Below are experts of layer 3 (counted from 0) of a mixture-of-experts language model. Rows are named router (the router's row for the expert), up (a neuron's input weights, with its number), down (a neuron's output weights, with its number) and show model dimensions 192-255. Each number is 128 + 24 x the weight over its row's rms, rounded and kept within 0 to 255.
Before each expert's rows: a language model's description of what the expert responds to; "mostly gets" lists some tokens that are sent to it at least half of the time. This comes from a sample of Wikipedia text that the model never trained on.

# expert 49
It responds to: Space before numbers, short pieces. Lone spaces before numbers in tables and addresses, and short word starts like d, y, f, D (d-as, y-es, D-ead).
mostly gets: " d", " Y", " t", " Yes", " n", " f"
router [150 104 116 109 111 135  79 167 106 136 133 134 137 120  91 142 161 161 131 112 102 138 132 152 119  94 157 120 100 143 118 124 120 151 116 128  79 110 120 125 116 150 133 123 129 116 118 122 146 157 137 104 147 129 138 106 105  97 141  96 136 146 123 117]
up0 [112 133 132  98 143 134 145 103 166 124 140 103 146 148 146 129 144 127  89  79 132  90 147 160 112  99 151 114 142 105 135 117 107 115 111  83 132 114 117 147 155 143 170  99  75 160 123 124 155 152 145 127 162 101 106 101 134 121 134 178 115 124 163 101]
down0 [117 130 116 113 142 130 107 112 133 118 110  50 134 170 132 133 160 123 111 117 129 122 139 163 152 148 175 125 157 103 118 135 127 135 118 125 140 133  50 102 127 150 125 123 113 140 162 131 165 138 152  96 140  91  94 141 164 119  82 128 118 134 153 120]
up1 [146  81  86 101 108 153 170 124  99 116 136 179 145 138  99 151  94 173 134  95 138 121 118 122 159  77 120 158 115 169 146 128  81 147 139 103 123 126 115 136 119 154 125 157 120  92 151 122  90 112 106 166 102 105 147 115 113 134 144 179 142 184 108 116]
down1 [142 100 122 122 140 132 134 102 149 116 112 137 145 143 148 119 121 145 133 161  95 147 143 108 136 111 111  93 129 146 132 127 157 153 183 129 172 105 119 149 150 110  81 109  76 130 137 102 112 137 118 126 110  68 136 165 144  85 111 133 140 124 126 156]
up2 [ 96  90 152  87 143 122 177  98  79 151 143 119 135  79 132 117 135 103 120 131 163 109 136 106 115 132 149 129 125 188 132 108  80 147 133 157 146  99 141 118 104 156 160  66 144 168 108 123 127 176 146 131 130 113 117 120 141 101 134 121 159 146 129 130]
down2 [ 89 129 164 147 117 123 104 109  83 119 117 130 161 135 144 159 118 117 147 115 108 150 117 170 116 157 139 129  95 167  93 154 126 145 147 122 153  95 123 126 122 138 140 122 123 112 138 166 151  95  98 125 135 112 118 131 124  73 108 116 144 150 167 150]
up3 [168 169 144 158 141 135 103 134 150 127 143 114 113 145 121 114 118 123 133 118 117 170 139 107 100 139 136 154 133 120 104  96 146  68 143 154 145 138 165 127 159 159 146 148  77 136  92  77 178 140 126  93 149 129 111  68 117 147 149 135 133 124 128 113]
down3 [145 149  93 104 116 113  92 115 120 165 117 127 143 131  84 123 147 114 103 114 137 132 154 114 135 119 107 174 129 142 101 160 144 128 107 159 116 171 140 122 152 141 174 117 122 152 138 159 108 124 112 136 151 168  93  89 145 104 118 139 125 175 158 138]
up4 [106 135 130 103 101 146 129  92 119 101 118 124 116 136 127 131 145 180  96 118 188 125 143 139 131 127 125 124 117 132 106 192 107  82 100 105 139 142 134  90  81 109 123 141  48 123 153  70 138 111 108 127 109 135 147 124 107 157 187 146 140 123 132 106]
down4 [139  83 107 164 152 137 104  80 145 118 129 128 118 147 128 139 126 118  85 118  87 111 135 145 144 125 116 150 140 128 137 132 136 122 123 162 174 129 138 120 153 130 125 127 112 135 153 154 136 139 107 123 142 120 118 146 108 106 157 129 105 120 131 131]
up5 [123 124 126 124 111  74 130 141 108 153 128 140 138  90 118 104  76 122 126  82 154 148 111 131 123 121 126  98 133 111 158 132 116 170 130 134 162  99 168 141 117 136 126 101 108 123 128 143 118 169 160 115 130 142 151 103 131 144 180 152 144 122 116 134]
down5 [ 51 114 140 134 134 130 188  97 178 113  90 115 118  92 136 125 161 147 133 112 115 140 163 132 141 167 101 146 131 115 111  91 143 137 129 126 157 120  98  98  73 146 142  98  93 125 145 164  95 133 115 196  84 163 119 146 133 106 157 112 124 141 151  92]
up6 [141  59 113 133 141 124 113 153  73 170 130 114 111 142 112 151 124 140 114 130 131 143 129 158 143 128 159 143 126 121 120 165 148 146 124 137 137 120 101  92  94 141  94 142 154 122  94 137 152 138 128 172 144 123 120 145  89 101 131  90 148 138 155 125]
down6 [112 116 131 190 127 129 139 134 126 117 149 151 111  99 122 154 158  98 108 147 165 110 158 128 139 139 122 147 115 128 151 158 139 114 124 117  94 136 127 130 117 107 138 123 131 118 162 140 114 111 125 145 111 130 130 155 130 100  71 142 112 131 145 129]
up7 [154 101  94 139 117 131  84 120 113 133 120 124 155 143 136 111  92 144 163 139 188 108 125 145 127 135 155 154 132 123 109 118 127 167 115 106 138 134 110 148 156 131  85 115 101 131  56 122 115  99 137 130 150 104 119  87 179 112 146 103 126 135 138 134]
down7 [121 131  82 110 147 138 125 116 152 136 162  96 133 129 109 128 137 110 175 168 136 146 164 121 127 129 157 107  84 121 128 152 143  89 109 129 116 128 128 137  84 166 100 142 122 144 147 107 170 146 115 135 111 102 126 147 119 153 110 152 144  92 126 114]
up8 [125 114 103 121 131 150 142 152 118 157 132 114 154 130 112 145 148  94 102 100 107 153 146 110 143 124 146 153 121 179 119 113  83 136 141 103 124 128 120 157 140 131 157 113 120  88 148  87  72 137 141 129 154  82 114  90  95 114 134 136 116 136 121 104]
down8 [131 137 136 143 138 129 118 110 123 138 210 135 103 164 141 135 160 110  98 139 168 130 149 110 121 109 147 105 125 140 115 113  79 113 146  93 125 134 147 131 127 121 132 106  97 126 162 109 135 110 109 110 102 135 154  96 152 103 144 152 149 116 147 141]
up9 [138 155 148  95 133 119 132 122 128 132 137 154  93 181 128  89 114 158  96 116 132 144 150 121 151  92  89 143  91 137 149 120 115 105  98 125 156 147 141 124 135 156 104 109 102 155 133  73 160  98 118 144 113 156 113 139 126 142 110  96 130 116 116  92]
down9 [188 146 106  86 105 127 153  87 148 160 107 169  65 121 146  92 142 121  94 127 130 140 137  93 108 183 137 147 120 122  99  89 108 137 109 161 130 135 135  97 133 140 136 141 101 119 109 113 102 166  68 130 113 116 124 162 147 111 123 127 131 154 122 127]
up10 [111 112 150 122 135 159 169 113  96 103 150 160 123 135 135 157 150 136 118  83 114  71 101 151 109 118 172 150 156 147 121 107 127 137 148 122 151 117 123 129 100 131 158 125 152 158 128 118 141 117 152 140 186 117 161 121 180 136 124 139 151 109 115  98]
down10 [133 144 144 130 121 123 147 132 106 120  80  87 122 157 132 124 126 176 111 146 149 117 136 137 125 148 130 134 137 149 104 148 141 139 140 143 104 111 114  76  98  98 124 139  85 118 118 124 122 108 159  90 150  89 146 143 159 113 103 159 130 118 118 130]
up11 [125 127 126 160  96 130 155 126 100 156 145 123 153 123 117 130  95 125 153 146 100 120 115 128 134  72 102  97 175 151  85 113 160 115 137 138 126 109 154 105 111 146  95 156 160 108 105 100  90 127 175 143 137 125 131 124  91 128 142 130 164 208 168  94]
down11 [ 91  99 101 147 126 145 123 129 107 134 124 153 140 108 137 132 139 123 156 141 132 162 111 129 142  57 104  72 126 130 160  94 122 206 131 161 136 126 147 115 129 130 125 122 100 113  97 144  98 110 113 105 109 140 131 150 156 116 116 127 136 135 111 123]
up12 [141 122 158 120 140 116 111 147 117 175 122 111 124 158 139 137 121 142 128 130 183 163  99 144 100 119 156 143 172 168 153 116  74 164 143 150 108 157 141 157 175 127  54 116  62  85 131 122 143 120 119  92 121 130 114 143 153 128 115  97 123 106 127 146]
down12 [126 137 129 138 117 111 102 160 111 128 146  56 124 131 108 174 127 114 110 102 142 136 104 144 125 128 108 117 147 179 160 126  94 109 165 150 103 119 114 157  98  93 131 110 142 173 120 154 154 133 142 134 168 163 130 100 146 180 107 180 117 156  85 139]
up13 [140 142 162 100 120 139 122 120 141 105 126  98 161 178 139 155 130 166 118 140 137 142 127 165 111 117 129 119 129 168 148 116 136 140 105  91 111 128 140 112 114 126  90 140 101  81 145 140 152 114 126 126  98 153 105 151 134 136 109  95 131 123 135 131]
down13 [130  97 159 126 111 151 123 142 118 126 133  67 157 124 100 102 140 115 114 133 130 178 124 126 146 111 138 100 133 128 175 156 142 147 160 116 102 128  85 133 131 139  70  64 128  93 165 158 133  89 159 130 105 156 135 114 131 140 139 128 112 114 121 104]
up14 [140 151 165  92 114  87 119 127 133 133 135 135 114 190 130 143  99 117 167 109 100 144 138 138  90 111 119 145 137 119  81 124 115 131 116  88  97 156 156 142 118 176 160 161  93 147 114  75 136 120 144 113 132 161 130 126  80 130 161 121 143 115 144 150]
down14 [131 126 115 123 157  94 121 124 181 112 127 190  98 127 105 133 146 142 114 168 127  90 121 129 125 123 137 133 144 124 174 133  96 118 151 143 157 135 112 113 172 136 129 133 113 176 119 119 106  99  90 132 132 170 139 112 125 115 151 141 112 133 119 137]
up15 [163 102 129 152 161 160 107 122 110 142 127 142 129 198 117  93 137  94  96 133 164 145 118 166 151 162 131 123 152 169 130 102 104 170 120 117 121 146 113 161 142  80 100 160  98 119  91 105 118  88 138 130 110  70 111  95 152 119 144  80 108 174 147 157]
down15 [150 143 123 163 133 163 157 111 168 127 104  95 162 110 131 115 128 125  92 129 174 111 180 157 107 101 137 152 141  77 110 138 139 122 109 134 118 138 144 136 121 165  98 102 133  74 147  46 141  97 155 106 196 104 136 107 102 172  90 133 121 124 126 164]
up16 [153 153 140 103 123 127 123 141 119 157  89 129 107 127 115 121 150 138  66 129 132 139 114 127 128 145 155  96 143 182 105 122  66 131 103  95 195 126 118 164 156 137  99  86 173 117 140 140 101 140 113  90 159 150 141  79 151 109 121 101 158 136 126 155]
down16 [105 117 101 156 118  95 156 132 131  87 130 127 138 101 107  77 104 163 115 163  84 126 131 131 133 135 174 129  99 124 148 145  73 129 134  75 135 147 130 146 120  90 112 110 169  97 127 182 144 102 142 120 162 148 135 135 143 131  80 107 143 109 122 170]
up17 [145 144  92 117 103 102 131 142  85 101 130 150 113 159 136 159  85  97 125 107 102 153 129 127 161 153 151 140 110 117 149 125 128 147 113 100 135 129  96 175 155 126 125 119 131 114  62 130 125 128 126 116 112 139 111 154  94 163 136 116 159 128 148 113]
down17 [113 117 124 104 113 143 132 109 126 100 166 108  89 109 135 117 134 103 114  87 154  98  85  96 148 149 123 167  96 141 147  91 117 133 104 156 157 184 123 125  98  93 151 104 127 194 147 108 105 125 155 139 144 137 136 117 136  82 117 143  73 157 132 122]
up18 [115 115 122 121 122 137 144 121 103 144 119 125 140 117 114 146 196 125 119 171 108 120  81 134 103  96 151 106 126 184 130 116 128 114 108 115 143  80 135 116 128 138 143 153 108 128 100 111 151 106 132 116  83 152 121 117  94 105 167 135 125 139 115  84]
down18 [111 117 125 118 116 163 167 170 171 112 106 152 144 123 122  92 120 157  99 151  74 142  98 129 108 149 147 102 118  96 124 121 152 128 110 112 124 130  97 139 120  93 140 144  83 107 120 152 107  99 140  94 144 150 115 101 152 131 116 125 103 121 123 138]
up19 [122 166  69 115 105 125 120 121 132 133 130 160 144 114 152 192 146 126 131 161  95 149 133 139 111 155 157 117 119 141 127 127 106 129 103  68 105 100 138  90  98 119 100 155 142 147 143 148 150 140  98 108 151 168 138  93 121 126 137 131 154 100 160 114]
down19 [107  92 113 135 130 160 106 154 131 126 172 135 136  93 177 128 127 119 118 125 107 155 145  95 110 115 146 148 134 139 171 138  60 118 165  98 127 143 146 145 115 114 121 154 142 107 117 135 124 120 121  92 208 114 116 136 139 115 116 168 171 107 123 127]
up20 [141 124 161 144 110 127 153 120 117 159 145 106 166  83 100 164 139 134  54 127 138  84  57 151 136 104 135 110 190 144 147  97 155 159 147 123 137 140 115 155  90 166 112 124 120 144 130 141 126 134 135 144  99  84 100 128 135 111 142 153 127 154 161 125]
down20 [104 133 143 115 136 132 150  92 164 115  98  94 116 106 141 126 108 133 147 127 130 124 130 135 112 145 160 130 112 175  86  90 150 171 115 163 167 101  98 103  78 129 120  97 133 146 109 142 134 166 117 110 160 172 144 106 139  98 154 155 158 113 123 112]
up21 [181 114 116 144 156 151 130 135 110 121  81 121  93 201 156 155 107  82 122 136 142 126 123 137  83 148 155 151 182 138 148 130  98 149 139 140 127 145 130 102 122 136 110 101 128 137 124 119 116 124 123 135 118 110 136 142 150  71 159 108 110 138  94 180]
down21 [113 155  88 128 120 123 161 123 134 159 118 140 117 125 137 124 160 146 112  99 137 140 109  94 135 133 133  94  79 146 142 105 145  97 129 137 139 169 144 107 107 133 120 125  59 127 132  92 139  87 150 138 107 122 138  96 121 181 101 126 134 162 137 161]
up22 [146 113 100 115 132 123 129 163 112 113 120 135 140 115 101 135 147 119 132 149 108 120 140 118 128  89 152 136  99 147 113 115  99 130 149 150 107 116  73 121 166 138 156  96  93 106 111  81 149  98 142 157 108 100 154 135 124 168 104 108  91 111 135 125]
down22 [172 118 155 122 131 158  85 118  78 134 130 123 124 150 121 123 139  92 152 109 148 176 160 128 135 168 137 135 146  74  97  96 153 125 124 183 120 194  94  88 104 153  69 135 133 173 148 120 143  95 117 126 112  91 126 104 143 132 109 128 102 120 147 129]
up23 [155 128 143  79 124 108 122 150 120  74 108 105  95 119 120 116 121  88 101  86 142 112 149 163 126 152 190 120 124 123 131 134 111 140 133 157 126 115 107 111 175 129 118 133 122  62 135 137 118 137 155 127 160 128 115 113 146 135 131  45 127 124 104 113]
down23 [138 114 119 133 105 117 158 109 100 139 139 130 112 107 106 138 129 178 131 124 147  89 147 123 116 111 108 151 136 136 127 121 161 151 106 116  98 123 143 128 112 116 125  72 131 127 115 123 169 112 115 146 110 123 102 106 109  55 113 112 126 192 101 154]
up24 [139 133  78 104 122  80  86 165  92 139 148 165 139  89 154 186 139 111 134 102 106 109 152 179 122 119 123 158 135 126 144 118 144 181 116 117  95 141 161 131 128 152 107 130 171  95 110 132  77 123 133 100 112 127 120 108 125  93 149  97 144 169 142 137]
down24 [136 155 104 114 131 139 129 114  98 127 117  83 131  70 105  94 133  78 139 140 115 133  78 128 126 161 124 171 130 127 112 136 145 132 128 134 150  86 118 125 124 148 158 150 144 165 154  96 162  88 137 146 167 125 100 145 144 130 100 135  70 119 115 138]
up25 [134 104 134 153  97 131  86 135 112 125 119 171 102 157 146 156 117 158 155 115 147 121 136 151  80 104 150 110  91  89  66 152 107 139 108 163 128  98 158 119 115 111 138 127 112 106  62 132 149 140 122 137 109 143 135 180 112 116 160 118 127 131  69  99]
down25 [108 118 138 138 150 136 139 113  94 115 115 158 125 138 147 140 145 158 153 106 125 130 158 130 157 164 108  77 137  89 176 121 180 151 121 129 110 123 122 108 112  92 143 123  93 116  99 132 196  82 124  92  96  94 111 157 116 125 101 104 116 155 113 104]
up26 [ 96  92 109 113 133  99 159 121 152  66  92 149 141 119 105 125 141 111 156  98 154 158 106 126 122 141 155 134 110 136 135 140  72 141 140  70 103 163  75 115 144 114 151 146 134 155 111 120 118 148 104 143  97 140 142 128  88  92 161  77 125 132 122 139]
down26 [146 105 104 130 133 165 121 161 139 124 128  92 170 160 138 108  68 109  72 185  82 131  75 162 137 155 106 154 120 162  63 111  92 126 153 115 146 130 123 155 106  99 142  85 126 144 189 147  76 113 143 139 121 185 119 105 149 146 133 107 150  68  98 143]
up27 [151 105 112 144 104  92 125 130 108  73 124 147 143 112 148 134 104 130 109 131 154 161 174 164 128 130 123 115 112 112 156 138 152 124 133 120 104 136  88 129 136 151 117 125 141 150  86 131  89 107 129  99  95 110 145 132 112 165 152 112 167 170 135 141]
down27 [170  99 106 164 137 125 132 141 117 104 137  91  65 157  99 132 123 139 171 169 122 138 131  99 145 135 104 146 173 137 123 113 178 114 113 134 146 146 144 112 144  93 126  84 120 124 139 117 177  98 134 116 130 127 140  92 136 149 138 149 133 149 164 174]
up28 [168 132  86  90 115 106 127 158 119 171 157 133 151 166 136 142 106 190 139 149 141 112 143 112 122  97 127 120 118 138 156 133 102 164 120 113 188 148 107 137 143 120 116 108 105  74 117 153 157  93 149  90 139 126 132 138  89 114 123 160 142 147 102 131]
down28 [155 137 138  97  97  94 115  97 136 146 113 129 109 108 153  91 127  75 123 205 138 130 111 126  93 105 146 138 104 115 153  83 107 162 137 160 134 167 145 148 126 152 136 131  93 121  96 122 100 140 119 133 164 119 167 101  96 131 161 164 151 167 126  78]
up29 [115 130 159 119 163  23  90 160 130 168  95 165 103 115 117 130 152 100 119 152 136 177 100 124 126 151 129 146 138 128 191  78 137 126  96 141 116 132 139 117 139 155 139 142 153 141 131 124 155 133 131 143 108 137 136 113 134 117 197 121 136 108 102  93]
down29 [118  98 123 125 117 151 109 117 102 137 125 148 109 129 122 139 162 148 127 161 101 144 113 104 110 114 111 188 129 137 134 138 141 150 114 120 118 110 124 108 155 122 212  78  97 170 132 117 134 171 143 123 139 160 117 136 117 111 130 122 151 114 119 134]
up30 [153 162 100 117 128 138 107 148 123 156 125 113 142 153 125 114 129 113 153 128 131 125 159 145 152  98 154  97 134 151 128 131 111 166 133 125 108 137 130  86 163 142 134 177 127 106 114 131 110 132 132 119 135 114 133 122 137  91 161 137 172 152 142 114]
down30 [159  70  87 129  50 173 111 153 119 112 152 115 138 156 131 137  95 112 167 131 101 137 160 148  90 132 155 144 114  96 141 109  88 137 132  96 134 114 112 117 157 116 111 152 128 103 115 128 118 102 142 141 111 140 140 112  68 131  71 165 126 135 144 130]
up31 [150 102  95  84 121 128 130 130  96 131 107 122 135 132 141  92  98 118 133 124 186  98 125 131 130 129 168 119  96 152 163 110 112 158 137 182  98 100 153 137 140 128 127 103 128 157  98  94 156 106 128 162 128 101  95 113 145 133 125 138 152 158 102  75]
down31 [162 129 120 142 150 148 108 137 152 134 117 119 110 128 101 150 123 128 126 175 124 120 132 155 100 131 136 148  95 124 141 162 135 119 103 139  99 155 104 123 134 143 121 130 129  96 128 144 131 102 105 107 131 106 159 110 117 156 138 101 148 116 115 134]
up32 [151 130 132 112 177 137 137 152 123 118 153 167  96 140 140 115 119 114 136 123  93 152 148 161 122 126 127 151 119 147  84 100 133  95 160 116 160  98 153 152 129 140 114 100 156 153 104 120 120 141 129 150 177 147 120 103 153 157  97 125 108  87  96 185]
down32 [ 86 113 122 123 130  91 178 131 135 131  93 159 105 108 131  97  82 179 153 135  85 121 104  79 113 143 154 120 120 126 168 118 157 165 122 148 100 120 172 175 131  96 112 101 140 133 111 127 122 120 165 112 152 128 134 109 149  98 113 159 166 133 137 112]
up33 [142 147 124 110 127 156 114 147 153 108 135 144 149 142 141 149 141 114 117 100 111 113 135 149 160  74 162 145 103 171 160 137 110 118 142 177 126 187 110 133 177 165 133 129 138 104 128 104 135 143 129 106 132  97 119  89  87 117 108 143 147  96 125 102]
down33 [112 114 132  70  90 146 114 129 160  89  98 106 125 145 147 150 176 148  89  88 106 173 111 124  96 139 118 149 122 124 135 127  92 142 110 121  86 148 123  78 139 148 138  95 138 180 126  87  98 108 146 115 114 136 125  81 153 131  91 126 137  94 119 145]
up34 [123 138 113 141 159 154  87  86 143 155 112 145 126 102 111 160 182 147 139 131  91  55  88 119 132 122 175 119 146 140 182 109  74 111 152 112 115 128 138 160 143 125 137 114 116 113 111 113 170 141 121  87 127 119 149 122 115 124 138 159 109 137 117  97]
down34 [ 94 136 168  82 132 154 142 105 165 157 121 110 170 152 111 156 141 125 127 139  98 131 107 135 114 139 157 118 115 116  88 152 176 139 148 144  73 122 132 110 118 105 159 107 114 124 114 112 151 126 164 139 120 135  89 157 120  92 101 112 118 135  93 146]
up35 [126 141 165 136 112 119 119 166 119 126 115 134 121 128 127  97 153 115 139 144 159 148 123 202 127 158 140  74 115 143 128 103 157 139 123 168 105 158 163 114 198 176 152 128 142 142 146 119  90 128  90 108 121 127 144 107 135 132 156 125 150 161 122 161]
down35 [ 72 128 141 166 139 112 152 122 136 123 100 137 145 133  89  76 137  98 115 193 116  78 127 127 171 115 109 141 110 124  97 129 103  96  91 101 119 139 137 123 115  98 126  97 153 153 154 125 116 161 127 142 134 126 133  98 162 109 156 109 136 113 126 136]
up36 [111 149 132 110 128 115 128 141 110 148 104 157 125 138 115 100 134  93 123 128 123 148 101 135 135 118 134 105 132 124  91 145 104 147 115 123 157 105 113 123 142 118 124 136 115 141 136 133 134 100 149 142 139 151 126 142 162 119 127  86 138 172 165 111]
down36 [134 111  91 175  85 157 141 132  77 112 111 118 145 146 117 163 117 153 141  79 115 107 162 114 141 141 142 172 107 114 157 152 134 153 174 143 105 134 125 164 127 142 124 117 177 100 122 129 140 131 117 156 148 115  99 155 117 100 108 118 126 161 139 128]
up37 [173  80 150 157 129 154 111  95  98 134 142 148  91 130 202 106 116 139 105 108  98 145 150 144 121 134 158 129 147 117  84 110  73 108 128  71 109 152  85  94 154 110 120 146 144 118  97 112 117 155  74 104 109 121 113 161 128 116 172 107 101 146 120 101]
down37 [133 121 118 169 123 146 144 112 136 127 112 143 127 150 148 135 114 142 123 131 167 102 137 123 173 112 123 143 161 118 185 141 128 118 126 129 156 179 125 120 142 114 110 108  99 115  84 135 106 116 140 173 153  99 107 126 100  72  81 127 158 144  91 112]
up38 [134 154 116 137 112 154 125 100  61 118 141 114 149 129 123 141 142 129 102 129 173  82 102 106 165 124 138 133 177 135 148 157 132 117 145 141 123 116 158  94 114 164 111 139 123 153 146  92 131 132 132 166 119 115 138 110 157 102 179 125 118 119 130 114]
down38 [151 137 109 122 168 122 126 120  96 124 100 160 109 149 127 198 147  83 155 129 156 123 131 140 104 144  79  97 120 158 145 142 156 147 140  72 147 151 147 143 116 119  86  86 108 139 119  80 146 116 112 170 123 172 146 143  86 113 136 120 115 131 160 144]
up39 [138 134 102 120  91 140 127 171 108  99 145 141 151 103 133 114 136 102 132 121  85 103 120 114 110  95 153 177 111 132 127 104  85  98 139 141 121 105 126 125 167 173 157 117 163 120 114  87 139 110 147 168 124 114 131 125 152 111 149  98 148 173 137  84]
down39 [164 155 105 123 118 143  83 136 130 130 145 143  78 157 131 157 139 103 136 151 151 174 144 159 137 150 133 137 153  92 122 139 150 144 114 144 127 149  90 120 129 142 110  83 116  97 128 157 107 106 124 139 102 121  91  84 148  78 106 123 110 160 139 123]
up40 [123 170 152 111 132  94 108 109 125 132 146 128 134 148 107 134 115 104 126 146  80  82 144  94 121  94 107  98 215 145 150 145 171 131 101  89 133 143 143 120 128 129 141 116 172  75  95 147 178 118 136 154 161 121 139 133  97 143 144 115 102 150 127 140]
down40 [173 147 116 122 121 102 104 105 131 132 146 153 115 131 115 107 105 138 158 123 147 136 134  99 107 146 132 131 162 134 125  83 178 144 128 129 132 148  91 169 162 100 171 161 141 128  96  87 126 104 123 108  92 156 109 118 159 161 141 174  95  64  89 159]
up41 [151 127 148 158  91 148 155 152 100 147 133 151 107 119 129 106  78 115 134 132 166 123 139 155 134 127 145 126 120 197 121  91 144 138 122 121 155 116 169 143 164 128  85 151 123 134  91 126 101 124 146 129 127 159  75 125 132 122 192 125 146 124 117  94]
down41 [ 58 131 145 135  96 135 108 128 135 111 152 143 118  94  81 130 158 102 139 182 113 127 122 150 108 139 132 114 135 138 147 138 158 147 142 122 142 158 192  90 114 104 113 143 156 112 121 126 154 122 119 123 106 145 128 165 114  84 157 125 149 135  85 104]
up42 [126  94 113 153 174 156 145 137  83 132 124  98 127 136 130 127 140 147 150 113 129 171 109 133 148 121 121 111  93 186 124 111 112 104 129 124 122 130 172 134 108  85 128 170 106 124 130 137 122 126 103 109 110 127 144 117 134 149 168 133  98 128 128 109]
down42 [ 83 127 120 108 152 129 133 133 110 157 141  85 109 121 128 110 120  93 143 133  99 143 135 107 179 108 120 144 138  87 110 137  95 119 129  59 120 111 172 163  81  83 125 129 157 119 166  90 132 146 120 132 152 154 141 145 152 113 135 134 119 156 164 121]
up43 [148 147 123  94 159 128 146 135 145 120 142 105 138 136  95 138 117  99 124 107 133 110 120 167 133 133 160 146 129 155 172 118 112 164 152 154 136 173  97 125 133 116 104 143 149 121 138 125 121 125 119 119 113 156 140 155 139 132 119 100 166  94 103 110]
down43 [123 159 108 110 121 123 108 123 159 131 158 105 159 130 123 191 122 129 102 144 130 106 128 149 106 103 183 122 101 115 118 113 120 144 111 145 105 169  90 137 119 184 126 144 128 133 175 120  99 129 133 130 158 156 124 118 181 201 159 116 152 115 143 109]
up44 [170 113 130 140 131 115 128  99  93 122 118 111 131 132 135 118 114 100 115 135 120 122 150 172 108 155 107 116 134 100 144  79 118 136 112 108  96 166 101 124 111 130  81 108 114 133 121  98 103  97 127  77  96  93 164  93 100 106 106 109 115 110 143 162]
down44 [158 148 125 144 188 113 132 147 126 117 153  98 115 101 121  99 119 154 131 124 110 111 162 135 139 187  82 169 147  83 115 110 136 150 135 109 114 123 146 126 114 128  93 161  66 130 121 124 169 117  93  85 161 137 105 160 109 144 117 140 146 113 127 162]
up45 [152 169 174 161 119 102 123 129 131 127  99 116 147 129 107 123  81 124 114 133 117 125  93 180 102 172 126 100 171  98 123 148 115 100  87  83 109 116 136 168 137 159 139 124 111 115 132 127 146 160 108 108 140 128 150 164  99  98 131 125 116 104 151 125]
down45 [124 105 177  95 121 103 145  81 144 125 134 103 129 148 109 142 142 150 157 149 113 128 104 135 137 125  81 102 130 155 127 166 124 135 121 149 143  89 154 148 159 169 126 108 145 140 135 123 182 165 114 116 128 148 153 168  84  85 136 134  91 147  92 157]
up46 [141 183 115 137 145 127 155 127 139 163 140 161 121 120 137  92 127 114 120 127 101  93 144 121 110 109 144  91 103 149 111 134 115  92 144 101 125 116 137 101 146 149 105 117 108 173 123  85 134 165 132 131 163 152 143  98  83 141 134 108 125 110 158  89]
down46 [163  71 125 135 140 151 111 162 136 156 100 139 144 106 129  87 120 186 108 138  61 153 164 130 130 142 152 115 126 100 138 143  92 105 132 114 131 134 140 148 103 160 124 147 134 141 166  89 110 153 119 120  95 171  72 159 127 111 112 169 121 149 143 145]
up47 [145 113 151 143 135 121 129 126  84 123  89 155  86 128 149 137  99  93  84 127 100 131 152 184 143 158 179 149 144 130  63 103 124 138 108 112 170 132 100 123 139 159  90 121 121 139 102 105 138 138 133 136 145 112 178 132 143 140 129 111 134  88 162 158]
down47 [140  97 135 156 130 118 134  86 108  92 137 118 135 125 102  60 114 150 167 122 130  62 133 136 148 149 122 167 115 139 129 125 130 127 114 144 145 118 147 148  99 156 137 128 118 138 149 118 140  73 137 116  96 124 156 162 119 122 114 121 139 185 148 139]
up48 [159 111 155 118 123 115 125 151 148 156  83 119  85 120 111  98 104  92  73 137 122 121 105 110 124 122 141 129 147  74 133 171 127 106 126 123 137 111 147 133 135 122 110 136 138 152 119 128 130 141  95 100  99 171 132 139  80 130 122 106  84 145  80 166]
down48 [112 102 114 167 174 121 122 133 167 116  85 145  92 121 134 119 127  94 109 130 103 145 110 120 189 136 119 131 141 155 137 135 148 127 111 114 136 112 114  61 107 173 158 114 151 155 115 138 144 110 115 139 106 181 158 103 108 104 128  88 143 168 161 123]
up49 [125 132 148 108 127  97 136 132 114 134 161 189 121 149 168  75 141  94 142  96 135 141 153 144  99 129 111 106 102 123 182  87 113 124 173 117 107 152 103 136  98  93 137 135 157 136 119 169  57 166 154 144 128 104 112 157 148 143 191 109 140  93 135 149]
down49 [144 124  66 151 159 143 132 121 140 187 157 129 151 133 143  53 121 164  82 161 126  99 139 116 152  67  72 133 131 162  95  75 109 128 109  64 125 119 147  93 108 107 103 140 114 117 102 126  61 124 137  76 140 131 136  62 127 150 142 147 135 131 150 129]
up50 [ 89 112 143  94 131 143 109 141  74 124  86  85 160 162 122 120 110 151 163 119  94 158 176  83 104 109 153 107 102 139 179 119  74 118 157 136 116 101 122 151  80 100 136 130 101  91 108 154 150 154 135  95 178 119 132 173 138 107 166 127 154 130 119 105]
down50 [114 150 177 121  87 157 129  83  99 122 152 133 133 121 144 122 127 121 145 119 166 141 171 118 116 146 137  97 111 130 160 135 161 144 160 144 169 143 157 159 116 128 126 125  98 136 114 203 139 111 123 124 115 139 139 119 125 133 125 166 151 144 147 144]
up51 [101 154 146 104 104 115 115 172 119 145  58 118 107  86 114 140 115 126 142 161 131 133 138 153 169 128 151 141 116 124 190 126 137 132  99 138 119 127 134 116  92 155 137 113 156 132  99  90 127 186 129 129 102 118 131 113 130 109 199 143 125 143 133 127]
down51 [112 159 129 144 119 119 113 125 110 142 112 141 129 117 132 113 170 169 131 181  91 128  98  71 131 120 133 153 143 148 137 168 146 131 116 109 147 130 102 157 141 122 232 112 151 169 140 120 103 178 143 122 130 120 109 139 126 125 141 157 140 109 111 109]
up52 [121 130 116 127 166 165 145 127 148 103 135 136 142 105 129 154 156 121 153 125  84 150 113 161  74  99 158 138  76 155 167 149 142 128 111 148 108 166 131 154 137 104 169 128 158 145 186  91 122 146 140 147 129 163 135 131 141 115 122  83  86 112 143 115]
down52 [147 113 148 112 135 102 133 112 161 162 121 153 183 122 124 135 137 125  86 127 143 117 109  75 118 159 128 140 127  98 154 113 119 125 126 107 106 140 118 139 131  85 114 134 113 198 127 133  73 173 113 114 147  77 104 163 150 123 149 149 100 130 108  97]
up53 [133 109  92 110 113  73 132 161 141 117 139 167 134 137 149 118 100 108 165 111  76 134 127 112 122  75 128 138 113 129 161 145 132 111 153 125  98 103 152 137 134 134 158 157 127 138 150 135  94 116  92 174 135 142 100 119 123 137 122  88 120 165 157 128]
down53 [137 158 137 182 129  85 109 127 145 124 150 123 110 120 104 143 141  88 128 131 103 139 158 140 100  93 143 138 135 113 123 133 126  80 124 142 143 106  90 112 133 102 149 146 132 158 154 129  80 117 127 132 132 139 104 150  63 150  80 116  75 199 138 123]